python train.py --n_layer=12 --d_expert=96 --balance_bias=false --init_std_router=0.00606 --optimizer="muon_variant" --lr=0.00248
Below are experts of layer 2 (counted from 0) of a mixture-of-experts language model. Rows are named gate (a neuron's input weights, with its number), up (a neuron's input weights, with its number), down (a neuron's output weights, with its number) and show model dimensions 128-191. Each number is 500 + 50 x the weight over its row's rms, rounded and kept within 0 to 999. Numbers have three digits each.
Before each expert's rows: "comes after" lists some tokens at least twice as common just before its tokens as in all text. This comes from a sample of Wikipedia text that the model never trained on. Tokens count by the router's weight.

# expert 4
comes after: "-", " |", " the", ":", "==", " ("
gate0:569496335490510475534509453446497501552503509524446581535493470465655560550520507495484500562479463501573531506551480448512554440491529524518558337540585519561487523559465417500513474470516460
up0:542448558554533439517527497596575508459548571437542468518484464496429451428498541485483459446542470437571472527473316536518453562516523516542583504534451455475556494420510474381501573517483604
down0:512491555457545538444557445445495477475345434536475505448412523522396466473543516514434478448468450560438434508559565498522481466529436482489453438571585542500407457492434477515451565533514450
gate1:456492488512504519450500552516500519477420570508519575406476597561509540406552543478515478514496443528512478473485556488332497567422494434602572446581457524490503534504436464477456521502556604
up1:484480469519459500420484339416580425475493499487445463447423355558528475505402531467522506491522524462471556594483430464480503519493534480474476478521477502475453506485519537552451513558444553
down1:462488505422519517424519569498515437516451518447547592506475475513431532477437460543518534485413514606483487478395512539521422542601555557533482528455459571524476582460563520411540565558546511
gate2:549487441395567461505523522543577502495526465512535524528497553499525542547468488533527413458496588563439518505540444422527538467437474471519512506485506522511488517419604507554449510517521484
up2:515487501514529533524496569514539552532478464466600497503512527587581459531484496481499445496487518528497592557515495571442444525430569443518481491520479489497552454557541407515559555566500554
down2:497514431538443516543468530526417424528623433566555542548555479492514528549531500475534549517552434476531510448499489503518493391437524477649450459413502502440563493470604566447505591521529446
gate3:590545364557513530496392529637436492465461426373524522484579543507500543495464493488568382463521535529386507438458480457474548406514496424462500379496499497534533461488478535416518487467477461
up3:520494491419479534547460551530431531525504440534446435535495384513465474548477378508491533574558464583453439537488466492462512467539518382522466461541525530544472480563504544508512537494408525
down3:517563568432499560522615553412535532411478479479458551457408548527501447404473563435507504554476488450415569478520419518445484498471491548528331446540479514489464502527463460411447455492557540
gate4:515477429494415427505585518540569475542529525514502490505491459445491483458490477502451471339440464501535516497521539610507567554445435484418479495547490568532435516486503493468474431435387582
up4:443488571498422558471503512451562486467497493561519515537531464493483415532449479480591591535446565492554569423535458518535427504519474518496502523539438441498532581495553420450519444569438589
down4:462481543526447514564576511580538544505478493565551500529412527456486539463478472512540526475510417552447503506539413527474456529490451516516423580491536507514544481430462482601550564463450520
gate5:489538480447514562489453400434460469430460465581464506413569507440568436391434475512473482552465487544576517433555584505483538589468508525372483463525432491539598533463593555461498478491436534
up5:561523555494566596583573593407410413512456540496466473500449430538443487445529531606421495396551498522534429492482481465451465500460528543537467467492464586504594547569425544580496494469470431
down5:514567490466460470457525386545452416506539490564466540590509415463470569462456521551445508461526434464492416510475429490516429547617539494535555545536405473443600472555498555526519502508567547
gate6:564488489524513521581471518537501636442539454566588401427529457448549555506468577441509488527544474452478479523395449449492475506480514471514536451568527469452656501459542543521500542491487465
up6:563452516468538481381539634518569520520505490498495503537415478506477501443457487454511456578567528541464484513664471472521504533515532441524521561518485553535529531456583467472370434625351445
down6:444563567546540606514496508541562488536502495465509467547464475514563534461562482493547531332508424510561390515458478483413546578510472510480527467578488448504484489571408485514477434513378538
gate7:602473468501440499575472532444457577463522474516473466489532473510454444517402459493487411534513487579465509520459531423466549426566508506488563478555505458545493477496483530592545403472498544
up7:465581516538486478520548449496391548504395509479640531520491532511432610392507383435528421555424426460536535493464508512489567494507478477524518507512445559497465568466562500455570537407466533
down7:604528644525563600490510547462508609513572523470550470559482440529425498502556557545449582494556470451475560531542527484488576509473505506467486510466511445474478519518537435543490401456591585
gate8:528513411559596442466471537496448523512439480516388513556477448536507414467526535543409476536554479502492532522463492445498445492552549519502461501522531485474438457573448507470607520449494465
up8:449422459562496492568436513481524553384500501486491512428478458432491480469458456434469488440446571532510474488500417453539472391486415601426365451513457461529557483501456548531476443465509502
down8:485563544496593479454466590491422485541547495542510469514455441416480568470431637557455564509587544544459490494494468489475525523496475520539439488487437585514489510530523569464582497548496519
gate9:498431545531456491460477463526519497461466578543491570463525537518551482563437432436491500590540597608576579443484442454483487589507567451495356524511546558550467554600453419484479497496559517
up9:517479518489451482506634450446495535478540594470476467500425467491421532514441458509573487507414475384459565503464633584542494460526513520399600501498391494503522583515518501466398502533523530
down9:459527484427545457369562508496519542519421543565544535459547512497535504483437525556551519529364480497462559511555461427608454490550434454424566382470518524513484467489481444474460464549521442
gate10:544509458530518560544468429469503586509548562540524394534465450452550519519500495540496528521432417527492546442552518426424496491528479542427541548540407462532462418389535466384482556523548585
up10:484522524581520570574430522581523440423414448522468452424507513523595494488485462485438402422530447500580567558568528441550493514431497480578567539460447477540466487470459488469476449585519522
down10:383517466406556575487558493534534490404397446469459537440404589453451507507534484591436523372430417421479509452504512457516509537451538450450499447508521475528414535493456487551531473533522521
gate11:589516419453529518431500537482517412521484503513535652480503501506524436472487545543455526566455499545565507503542470566557464541482556530502565480525474495566498489550596464463544464555496552
up11:456508517526474453523447373546459550532544465522453447559568545508543523504489508527479419454508517504455544446489470586413531569450459533560485500536558525523504516432492416506512525469464582
down11:534397546477472492470472429440482546432497512491472535484537543546350470510507530509375448485479549484453556516531440444508531515549476455609540386485490467436499466546484471417451448593564427
gate12:493500367430485586525566490500516464411484518571498520445492524362517561539520497491457426438437497541601508531514547448536506518501357520438460495547519582565529498471441484468429488487586608
up12:564430480495509423469493595551499450517527524592535436464520534489588532506517429552535491570457483565496554611481383543595543485540460456568402571509517546521581465551576499446543453394533566
down12:443532520454447437532529402472548481468568497529536498536408529530443523589521621389651600498555517495517443499444514504459418566533458524564428518532501460477564435510473542486450449558469538
gate13:464466488515536572471392436491388449551549440521508494527490437492422465528538475543483474613509484535486473504503547413482435523586509468592539533460555578523477404468468461524555483539463531
up13:501486470502482491522507474419525421516500568504448560522355567541517477530524493467586549638539443579395545538510472460602506475518498516511597546437560516487510482512491509495468551474433480
down13:444477531489544518467496505501482540531461534488503455409512536519423551422482594497540540525319510442504579448543472501567515479467514538511365532458532508504457433454464480482450519513445462
gate14:532495433463465533522447448402422382470595578586445529539552481374622466570413436468505488502505509456550464533558535569459477521571501489477506503584483459564486458458406413393541507501564441
up14:517454451542565517463468499478539534507553466506488539476557459492450421485534533502457439510489509528620562433504548481509557405467514550460575552450508431502494433576496639506475542478495513
down14:489612495537423532458452474533541499502563491465561533450524579549487567551513525474454452422542538489527546593520409449450453467509595508581422425589476446526486508426499525511504495486512517
gate15:545505531543554463519426540419478474481512520482500599487452460531475486517518600442532473505546515470515549483529519451465521479531462461539592391513511539404487525597487550480556514520585532
up15:546531458518479393437545436578659518522514504521575482490466422550499507512478454534475480494495438510530531464496472497486561575400487516509546392540519509486488471602554554499464483473496553
down15:471495639552469411464509572518384478484531497408468538354493500439558507515476508520475568528412464528452557420462547524450548473472468487609466508501451569471484465497554618517583499488448444

# expert 1
comes after: " the", " a", " to", " was", " and", " is"
gate0:446539456537539487474390472560501483525553587392518562475596581445456425433484552467565480542525493544583512368475529464466434504493497539543481472521541512479438444536526531546579552505501487
up0:427495519494515576493512480541377510473421506472539493478564528556469527518456462491463478502540445512471441585551441441394475514491533563472502514473502504494534537466436510500512464473446525
down0:486501576539453513498524451574566487415484552376517502429488489482513492499572537484421521515460388494525514488433461472418408495474547490516461535526476531526589505515556497509465543453482589
gate1:479464499620498417408563466445450501493481533488407453429595478498552508487451501540560521438492518552499522494455502478492481535410496533516583400515432533446489473455515501477557436461538411
up1:503478452543520535496555552495449503461522537462424512464503562574502542570459547555565461443499535484448491424380462504411525554471427464440498575523428494507453470483540430490466505482437546
down1:442434567536518516409646504543475441441455502524439509516599530460522442567517562529548501512546509521491530484388500469504494578596473495537510501552489460518535403464453478580563490460548571
gate2:599487668492574471501455528502494500540512543450489478511490565471405402504457452505607503528561506607478438526515417458498483489505565462480480510503459490457476438430532547492437443524447456
up2:454538565504536492467586547510543567452484611506499407513564533482499492488532462451414488531423500529509468461551407599532527462406523474446421444496467524508541499561485523535503418556535433
down2:512441539568433499354506588528604504542441553564550433445416479416487522373511485542511440475484484487427533519449480438447424521469544467473537417443553559490452491433464492558555509511473485
gate3:567440459526533442497561435495467566504562579552582486529525519486470555568524448474492572482569538458521532526526543430518524463476454448530491471504493488518617549442499527548542483515527399
up3:535522461430467562458457470465556545535494482532549426544499555463370555430580512537525505490517543393453531494485525527503482562502462482520511357473443502509630544582567518545475460524469468
down3:489465429520485413460558508541574542449542518548544512507571529452512543488537453465555516471427397558449529458501481426527532511630443507510520477533582491410590496460492532526528482490497510
gate4:405524461471607516551444496508533508446591517618466514495437476445489444646455487577456473464537487504576456528521495563486542355522474569482619505403446537557571524411451407590476549478538518
up4:551527498443498527491427416386499504539575418474504415487524574447530481525441528458527535576540472498469391584526525538499537483505564445341464561545500299509447557419587483540555525475465481
down4:503468543499503533485563575545558488553502501501419464380459536475526530491496454441450490509557482529550466535538501533434541488526569461452523503595500511512472561465611509426457515487400507
gate5:451474496528432531455492571608553474518461522528528472515454545499567520446476530420480526403514564464474542417545555538520508531460497458465589415516473491584522521508511500573532438509433586
up5:532533513527476531551535621540459531526468494508469466550460527438518552507495511459531487452483586519592465536488536617565531521551463514559471515541470464475494502498530530503424534560490578
down5:515472541573580597480481394548486501530509498464497492490547508507522502423497511494485577353528400492480540555508373473546442530490506459502458512438490467505520567438497456510426449563527488
gate6:493585533485444564554565480510437530530507542518474495496463589429472575544513495536533539522494504424454510482585473418478609456463581456510441554415515516568545576580495472504551388463460464
up6:530466503483516438568415542494479510464513560541532482526453509542475545486466572493485488515431562567546489562613387420586578356450497535497492518475532541493502499474537530466545567390582513
down6:510458474435521417522479562515437530463599514489485396543518562467485492408447492475565512490503438521500467519543425470490570415465577525510484576542519453526509584422565471498445479529506501
gate7:575454476540463477508570515454599467509493469541478563580617489598570368545529547491469487445546521507453502447497449467586529547437591481457475519471509491510493463516482490461496462459488557
up7:496470505468484500478494502540413526421430556569534478503477456513499659506562440389466460483488530393487440546577579483491501405455552556475544453481472462573530532543499455481471518535554636
down7:469525481376482489417446485519532527570469498496456436502572460556456545393572451547510444542495570486500429426469407518463571507363419511517500524528479480487445531465542485421463543507524462
gate8:666489459534435543526428510493528398516471497496525439534484509477450543505510552459511522501517546569482518390475470441528564487443547565461561510506534467440501493478584492555496469532423570
up8:537527559419546500524505393394481461533543576501514538562475543501494449508535524498520451508494497482437487526559461470559492534502460431548511452546526530491506452540481512536610471503601488
down8:466493541460507502499502444433557549543525457520481479605415527459534417493509512573464447507471520494416480495520466451457486504364545503535604546477404405580511475495423511503479421419519573
gate9:413508507409531498496497460515349536583433577582567532466551564584450536488505586545500482526468546498409509463410484490574471482415441462523473493481552480509435500438529489511529361503415522
up9:410507521530484573502635489461589565466522507471470521487563472473526440392484438463505485395456511533545408535534488505569522575561524511559463589594500511536407434434484503513525447469470579
down9:475510522557462510497529505471401502548547469519485547451468649505543469472516500535509473584432561459439518493481514479521492560560463532562494459449511482433545521448453514585541521513551617
gate10:430506516413481494521409369436493581441443503585463479462530404493453532453515562502485494452575580476519542420512549563510525519497476514614518495536492543458504474476487478472546415509575490
up10:530625635405447487531502480472388463461534503513525544484424502534498486474529530420486579528498545452543478505465509376493473486498503508491483503550529513510442498447486448612420571441523466
down10:508506524504473533474545447475521462522572574573522534467510414459500525446459449515431527457441453572564426441525501513525522587421520534533491548374559506445544488528486496395445580481504457
gate11:525562568420452508475552516486471437474443508521518519506568487578450451390557495486467464547613472486559527512454580544412553529546505576476516447527483522454490516579503431567524504470530544
up11:477477464528448455451515555546529497499550462514495570543449576533527431472523485482504498564549513445511517490464478586505496532593561547494577484480444439447417469537551585632487523523492511
down11:576454477573583533529490507483441566500393539592475609358505431431485540593513435510553511491488502530516469517487544448495550486446535552546441586408443525530476500466535459562457488431488456
gate12:502548523515583482525482419470480412537477547534525552564476560445496493507505493448525577481614491497610449500472537564475445461610428500590499428449468480481469432449440558519550529454404510
up12:424519488516566476593526461470534515504547414483498613507429475433515482512527469559569526531423520511480408500491515530463527556579501450467546399587510479511523503447534421472449366449539479
down12:533557471593426501448443597484465527458464536533505434480509450508511508506500520595499710557465402503517469479556529474492480394473574516493425523558391485497587529504497495435525572494527588
gate13:477475582579426564425528502404566590497435463494460433506456511599497491448502531482431592584556447523510461419520442558571539479482450505467549438485544523453461445529563466499489464521515395
up13:485538513471476497430531490431468465572462633446474479456470508500497543458534441495539455446507524491621571392524522578457508555498473496530492490618577432518456425540489498442494569491505650
down13:512446505516503666479429485409559531380548537523501427493576607521601530507444392508427475495558446426413500466541476492527492507512574497543474398396515499481372467429545555574534528439535543
gate14:556488381545468459501488487564508440535532515483588463470474490516595413529492620479446525586502488597459490585513473437574589526417535475512485465466529580466439433561479531543549547461432590
up14:586499552540542393430459476549488567545414504536456433542480560516543529431447502453466402525511476537466462527539516455611554451517452485459494456461448583473517519497516457417474507413413420
down14:499482471469525486469504502529535465481487469522363494537544541488442479520529490558540521509499451500414451594478442487548529565520534515492424489510486423449473505512552483505474599451483495
gate15:513487482639490492460471541444439475547451485542560543427573408470480587527453490426570545413517528485483415438429410414498503583502549474430472489537476450546390494527479502512500604492502479
up15:464546378440565499522424469507496431430576541461480526505506485530545478440478513472459537540396508520533500453462510478405461537463586522460498446500501476623487513481449492557481477535439583
down15:495424549502489506441543490444549514445599415515468486543448552432496506457565565499544477474517530515464455456495553461579529350481532453578494612490522535503418536399556488517561504544429530

# expert 6
comes after: "\n", ".", "==", " ==", " =", " at"
gate0:524516594450509509494481483489491504418485462473510440493454629528448458513430550429456512495551522456442445535546451549412395502444514509490455410474512541380482520590569468449474490486445434
up0:522576510395545580488552445450519502539526541461462482547452547483512552565426529503488551474477547524493570557540450467585498525544452424433609534546450518461517533579529515448398529558436556
down0:499432496627462531539459514578573519462471367484545489519491507487431498503504530516624530554591473510512443458525547492511543499613497567451521440544494459599476472522531542445525481514470517
gate1:393558470532400479536488559510493550496528450610554424522546475496495457450509394442543554455536464515452529437525495433487477488539477541480545492482532472488510573489542587542512525540455500
up1:579459458417590522478475479443563560480530493454437461555394497514504500488407575404508456501511602537523452500543513608523477524446533435489587466497439459509513426530585456510490507399494415
down1:463521487480534433449510528541531431531544500520419526554485492500544450429507483456463559508559482489491437433547514503465442487521469516501570509365609436387430479464470536495574519550464507
gate2:523476520527488461360426469501504462480366407457466509499534485510538465592569613626573586528485519489499422467446513477514546511460384506455590390497499480458469498560530452497476448557512442
up2:488597472404468546518560488542495485589508413512505412526520525528417515503542575474503486513464487473572521411480556476456518410466592518477475398463508580484530532483432445483422464408525423
down2:525494551464505455491449478419549503431495480514466474436543569622560503513439528468539494483473501481515476508512474554527473512573455538523544494504419502523368531522463514377551494548452482
gate3:459486532565570484534478482554402435475534521505563523455490523497558495484374431525586468616614503620480494474528489504396564512481496482595549503545554510510500539490460457516487424512467526
up3:488403521455525455521508490401414387472598482474552477427586502464647506456524457500541529478436515585525502528571499479578452518532510533532546468423416570512508465521478440549492481554437551
down3:442421477511486560451487477518528502523590446496414347514526545537420479505514555522436461531523447489440507403461451510500502509537497429435584569510572406501455490563529465495473491525514444
gate4:510510524588487478559446574447407565505527591509486422621443501540524464426462474483369484505494553507512475513483467514509547534469461570513530550422426389407523450524450517438493440514401500
up4:529480505491537572607439524402509513481493502521545613499494495501551540525485333540422522581451509494598484537479499494511516514516511432492471522495381541462523410525452458542459534516476511
down4:535508517575566491550580485549482474449492516470535527502504541483477476570557472569462432523563427502457471475458550563486381474470524529508519612438451485524432550484624530480590487442510622
gate5:483496461551536529501516569454505559430493506575433510477486490576520490580465520551520550418425442454558502595516502518462530441378561458585485601529440432468472505521422477479452559505545561
up5:533526504547453392463555544472498532554496486520480473394481449415542505502483510527459520408500632514482520498468426438563445473461468495525576559461447441515447592481488477446527446529422474
down5:484548526431520427482501469528501570477574450365559358536598454489526482512521622546501462573502508448452561469496479493539448486566584453412517447453450517433509434413499503511549470521517396
gate6:514398496573556510515549465470530472443519430566549438526496572578502484452547459456583511509531542532416521456486509482477529526524530410484535494565547496525434542514514474431514420437480533
up6:500410471573493569530467556474531469500509432528500430507513535548436505437532511447497508538531550415449503536465544445431515542506567552571601489501559502509557455472592580525532513461383535
down6:529643486501578545442468567563425460588516590421512540491482424482457489531517602547436579440504440512527528505551543527517421478413490533489425614516451455597439512562492493448461425510473442
gate7:448482488467545460459432566471480513489511434492456527460460369599453572511449504567528490440441442456557491523486561538492432491504520603595571534512507497472452522433413456527391552512504504
up7:485497517491455529491487561437450512517515586600455449490526386451427426476457524430531397467549514547615576477582526528364442532515406605482536498499483547559544488503534530511526530538544448
down7:534468519516462593476420555616508505466387541459447363564506481465511505503536567504569566545471518570466510410543461463528480476524460504461457513562425437479446505463606416507552531552487481
gate8:482498414503495420517541480404485505422469431425440497493507428487588509476597568565474520547408529444514585467461510456500534555414435525493484463473484525484482457487519444528366475473457437
up8:483551472527490480607510495452514471439518488490504440520498426627513512535525505516517477594500506585491555519505480497568507490482447526501638455488431462500552502525444468558429498475506523
down8:476565480424531520496462487534550441653525563603564501451420450465419544535387430564484508416523468480510476575520475568427440620517539444462455559462533503515413588457549541537566455434545511
gate9:589510446394521516525515488427447454578433588523499425451501429451403478467455501467512535506494486439518469457490514543482567496520488454587459448460445589389562588537532543519455506547450502
up9:521429448512580537497483538477547596504579502561451569463480529500485459519523505451485474499476447544394437545482411458446533501523579558478505483420414536539563507523591480471508498499453509
down9:460453481527438525537541547476504461496436516474406452451446462468532612529450469450450572604498473485536426472484502380440508448490557478443493450444454560453500416514469458427392567478555420
gate10:496478475488389468471504478541589539548540451471457498532653524437629524592558606537465614559567544507494492498473494442484466419526488566448468483500515543512440507507463488612459487480511471
up10:546455490595491442429493459496401464514516412538523451484483527440494431491602515468557445605465581552498478436528471501433536467531411471432403559490502502460498450516457489534390508519517500
down10:522485500658479434493515529578418539569498512540438467493471527446500536442522513451504477519552509491558508445468572531507492524433594578441409511467592463468560500484552604478493421523568491
gate11:490509376495530511555478487551495461405572484508455517537453488541525495513552500467562511467537517524458494557429502513504551548540516430510547453559529471546475471555516462530622439540523398
up11:491499541509512535525510554452534381497468465452472462489525529445501496558507527509520455523565504554454423531508591574458481498419476570520464546398452509526530495505503581569508447472601573
down11:599535429476526448520432535549573544480561518447547404552490520546440451601576502527527465469496511442559501577543490538447468489483418470493512496487444566406480473481487498451465398517466529
gate12:459479622413529529487472496480511509503539475445543426592458522481532510455503486446426592435532582534536491400415483536498472470534508499598422524589555468487583516554522534548429461518486503
up12:486451482471464467618499449415414499530497516515493362550519522465520547459464490505441494432458478472463439545413507469588441456493493552536571538484552499516552508498496541461376513442575518
down12:447482455577549482432482468585485561573580541571533487561605410451409545506436533499570486478542503470486583489513429465499460506472480493494515435484528491509526485515458476519458501499534496
gate13:541464584474526570513517529636505476568477503463448481470481492510455518532570469546498418622487493489454514447517444514522456549420447563559489522521516563478574523641546493540452506473453499
up13:431553572436466393469480510502402400501488442507549471534434497536445514505432504542491472498414435491537600412583530562465465523522586495444509457536402530427515456533578522463447467516451469
down13:515417431573566483447524467492418532558561509534471503472525479486589440556521475507533523464422560508492460455463603517501474542583544410567492511415523424437500520548519493482448359497549472
gate14:452427458566502470493479507532451456370545489521458477483540517559453485555503572515557465543488544515501555522583533617489512468569525373466587507489526603488477467554504483487433502535529476
up14:478574417480473480454558506474552502521485430382491451527373454541446487518495525480585504415515516470445485438583517480518536494536481503440521435487454519493519557583552522520435564472527526
down14:383511439478502399525514561496445493434518522509526544512463510496512500514524475577520471465502453484525510492485422484412507490431494538547456528399526446517595432452530473448505492417520494
gate15:476591451515482571530505485410492456483407566503471404499565342550487500456459464475541479467487498441542500525559541552528526467516493498505525504521504392562519505430502430494556506444555453
up15:527488457541478590414500514456522514510472477550585509520521386571613461500577430434465528496531496466506542519460512430537537496364537560523478495492473484434428580557577490516561440513504530
down15:501477481536448490592544599508500542518593554496462528505492494475513518559506589468522613540498605523488633519436414462461459529468400556565522438438501570541426522489537495501450464441409471

# expert 0
comes after: " |", " the", "|", " a", ":", ";"
gate0:468519372505529519443571532435492531461449536550560536464500576432555403549528473452536458555470510543441461533482484462502450459474448516523500475429535516501460548492577492497529532550368539
up0:484471500495493505480504535446605468413480509478480448489602487573441502625542544437528526541483573484529492485459429421412527479540545648575439521520526520446532560446459531508492559431506588
down0:488467516486508569521470387526577498548536536475592601486423502507516483557537465512524401528539564500494481555530495485547484508569490471539520447537466493468493509561595436398504437465463428
gate1:407481561529443504438579459516466465569402470497531496562385562494507410523491543531535428548446531417496459485461585519515470446455529456553492521393485454493499560594511550522516396439520513
up1:490492499443499517452527503439463446542581457429482501537486519513487589442611536418533568486406496465536536536482611497513464552473578531447507544595469468488480536477522543501464513522456490
down1:507558464473507533449433542511594542571528413464490507564501551469514515522521518568443500503558446525508548534549496575438443519523397521530512514476424455482371515409517520507486565470482520
gate2:510383593498525557488511482505503550531444452541466495481475540522500511623518492402514481455511456428516511574572491494484475433512554478363410550462408530446546405488447433481452455522547564
up2:527441543529463396423521485487568418511497505566430497543562492441463486567544438422572492445405559503487520472508472421420482517556515572557421522516546589428492414385528409508586513554433473
down2:422501517507510504488467552494382583569511504571508491409538488544485426452442445477466412492464491492492433564516542525407559504488511563513509521455538481431450556439516555374449533534594568
gate3:574428489514499512551466472460546454437513484491430503473447421517552509452474560449421499487506546465469485562451438423633589454479499484526581458466550393497553486477553501511472491504468526
up3:460589598571578508426524495520515426521470521457550462476559426483531425481458493502495506533461561559418560484507556438565514498486494457487610390481519518542362530549550485520512474503459510
down3:556538525516440532472580453535427503498487487536515521458448474521569516440442519578523481516493532482488516560603519489388691480467498436554532548482502524458530540464497618527414484500530483
gate4:457580545512501507507485413427520519537533529553410488552527505491411536542550532547484423464556472482525472522485571468448543481522532549563550470423550556424440560511471398508517496443439500
up4:459473551452513482550553557478454538500465375693532531538556495490507370542501498537526452496496542488429401457540563518561449540442503518444545559472479547511549514588529457539537604558527548
down4:510438601522460517561553506504581583564604462511485469517510469488506462551459520504567554582518421507446526567530428471533473559582456497532542510527446423498509460586560516489466519560543534
gate5:521494596543511572504517636506487464562421457525541466562480498455362524486485436444428469560586466540544506468520444427422507403481609493479444505560478476357561486453545486487456438556531492
up5:570551531483541319479410499514526478494451475525542502504490465474475495552543517501497492437490458542505464514495538395423512532478531533490470483512508547429552500533567456538441520538458496
down5:479456528454510518504523509415546472461607560500424498617455516520546449476346529409550467551460491501514420476559496466481511553484514553476414453381465496400504451553502550493428425518435493
gate6:460519477557478522564442509416422482530559532517500522572555473580573456472420475477501471518532524501434570439627480441470396463456516456513411653426448485471512520516491479455473554437466535
up6:510518522503488466517485567360562527504511520570495549506502488563516471523545592490604494447527512545426548547479508509427552541473538612544449581445523459531495487433382534534467592546540511
down6:487445595511498558448502485594487494577483612547404467419508549521506525486525496448480519514539437575456437466525540649551458516483484470533549504523637465420508487443463512540542507502533477
gate7:556537490513443453501485467547554420488492432468542530552416454449492457520518460518505449465460542467495519524512486541546490583518378463379448512468473516547460465354434564460443497490468567
up7:500545453505503461527536512533467519577533477478415459434557494508553448562543470509527477528431501541562571543489485427524458544568475445580512529446490499438532512531457531499480453538563619
down7:551484486565526528517507459538487489460503538539516538543394426546521499459574551554493621515486391508417477617478568388453396570421510590518522534509521518525554515524492572528495503554500525
gate8:483447668554399509521538500447445578491452475511450461430478565423549450482552506413487520467444554502535444578490574459487519479565508510430413510527508545460477454550500370436438426527429529
up8:516534429575485569554439454540570399483539440579559522538472448569479567522498465463578445509519555551407541537539501533569458509460548516491483516460481469452511473542530430490474504480489502
down8:526544512492548469520472483511456510542450425517447406435590408471477584498547428495500555387531443542505473559468548583527461478546492548539521397466426518559493491423534498499526448519523531
gate9:390438596520390517478497514358478513396593516499586521442507547517591474494505539532436462494461552475471523455498494500516470461497510563498572539552484435525514512507427451550490439438496474
up9:439462430472472452381523477523390487550534594582534524417636488567519514557467459530404487504497469517497542517498466491410428453447533571475485436504590473448484547514610514555387563564496570
down9:529527316562483444531518494582528464434445482543418503412438469480464448519547525474474590574513582503520414489536502480516521484516490482430383560481583350493498483506448580492547442477469538
gate10:555525474510540548459498538546499494577521545514470478523497528488651478685450571465563490542488515506459476454555463457479513418437549524511475589560535424482512431544468506505495487489563522
up10:492445456447488589475515471442531532436459554423519496463477460475548506498493605592588456476490511474522520501513444538506477516538657524536456497524469407499526460383550400589512469519619429
down10:390503400519486519428501538525533539388522556563435455520520547665488511470450394536537554529506519577478474513471530472462502477570508418487456542512497510504512490486501474548555549526446494
gate11:488521476462521460473531559527524440497485434556548496495445476478530523547416498540612409496476510510490462575503458480535515419474512476541629483537430502478570443557508544479539431514463430
up11:466619464571603605481443591547542504545477388543427499567567417503523445512530517508477538458471415584476548535507471495438454551422441518467514450451536509547549571487538495560523495540498462
down11:465502524502596508413456524516530482536466598466523480519461398521358548541496516473479457488420523474407496563439508524537532518493572474395519400518531536543481470516515555531461479516472566
gate12:431505484513529548493532480576523449484496521442508473422533483572466513381431466520516432535508522514451548540404446561522444498487544406500485583544509514510560473362558541478458560493484549
up12:446531540533508571466503571450431473510487573442579463541496514527517535469474532471464502494528532510538521442463473526431513493538454518487504553494427506355553433545467499577575631471500562
down12:496523580504483442540515532477419508420547528552564512459504619497487506552553513615588493567503392555487437535497508400565430542495512538400476492440483435496522479482474501481473527560556453
gate13:549534455547513490500511489451517508461523549640459436572504455597526454417467524381389619420567560446496497449489579477514455567413489514474475481504501557544476498490532550498555447450502552
up13:585475598533448488477477456479475450550420545556544513492523483507508527464528567531495443520408386482514449467520501579475478544432519556571512471565425517604467521586505447494526492494497580
down13:427454531476561569540536419466412530608537509486536534580500530476479439440475453510542539542462487519490480556425434526430483419558479434479494523546497376446527565455475448561498516624495449
gate14:521471453594560587441573505501510548558437403545438455550443555559554525622485460437542475461462567484492514466510521544533545416533467578446538490514461462522543581543615463489610570521459471
up14:458459540487622494541566539517505534446401452538450541627512525564450574559508500570543497495533397467519498572489481465447473530512469436455501482483434482591400548540554552471539567558549561
down14:456463523530462506496413516624415438435496538420496559454572514553514485530572436496522552466545510521520603442425446461550422496472490547464565452531465500539504506471494578520523449563501490
gate15:481492455529537553452481430527431418450496503514450453512472482504564497426708482459402460484517517528414505506551547580509508399402489500506529499489522500487578535664521503477500472543385479
up15:582632507559395548521571568440537514501579559555439522561475579557416559506475415490393469562507494520444513470479423527516468455578530499496467472534457496523499486479460553479549522516479513
down15:515503541577468477455615552446509482440544474413555592429546645442490604581399587503511522461493476489477475610491438480484438544509517500550492430509543548491419535428554586521505438478557529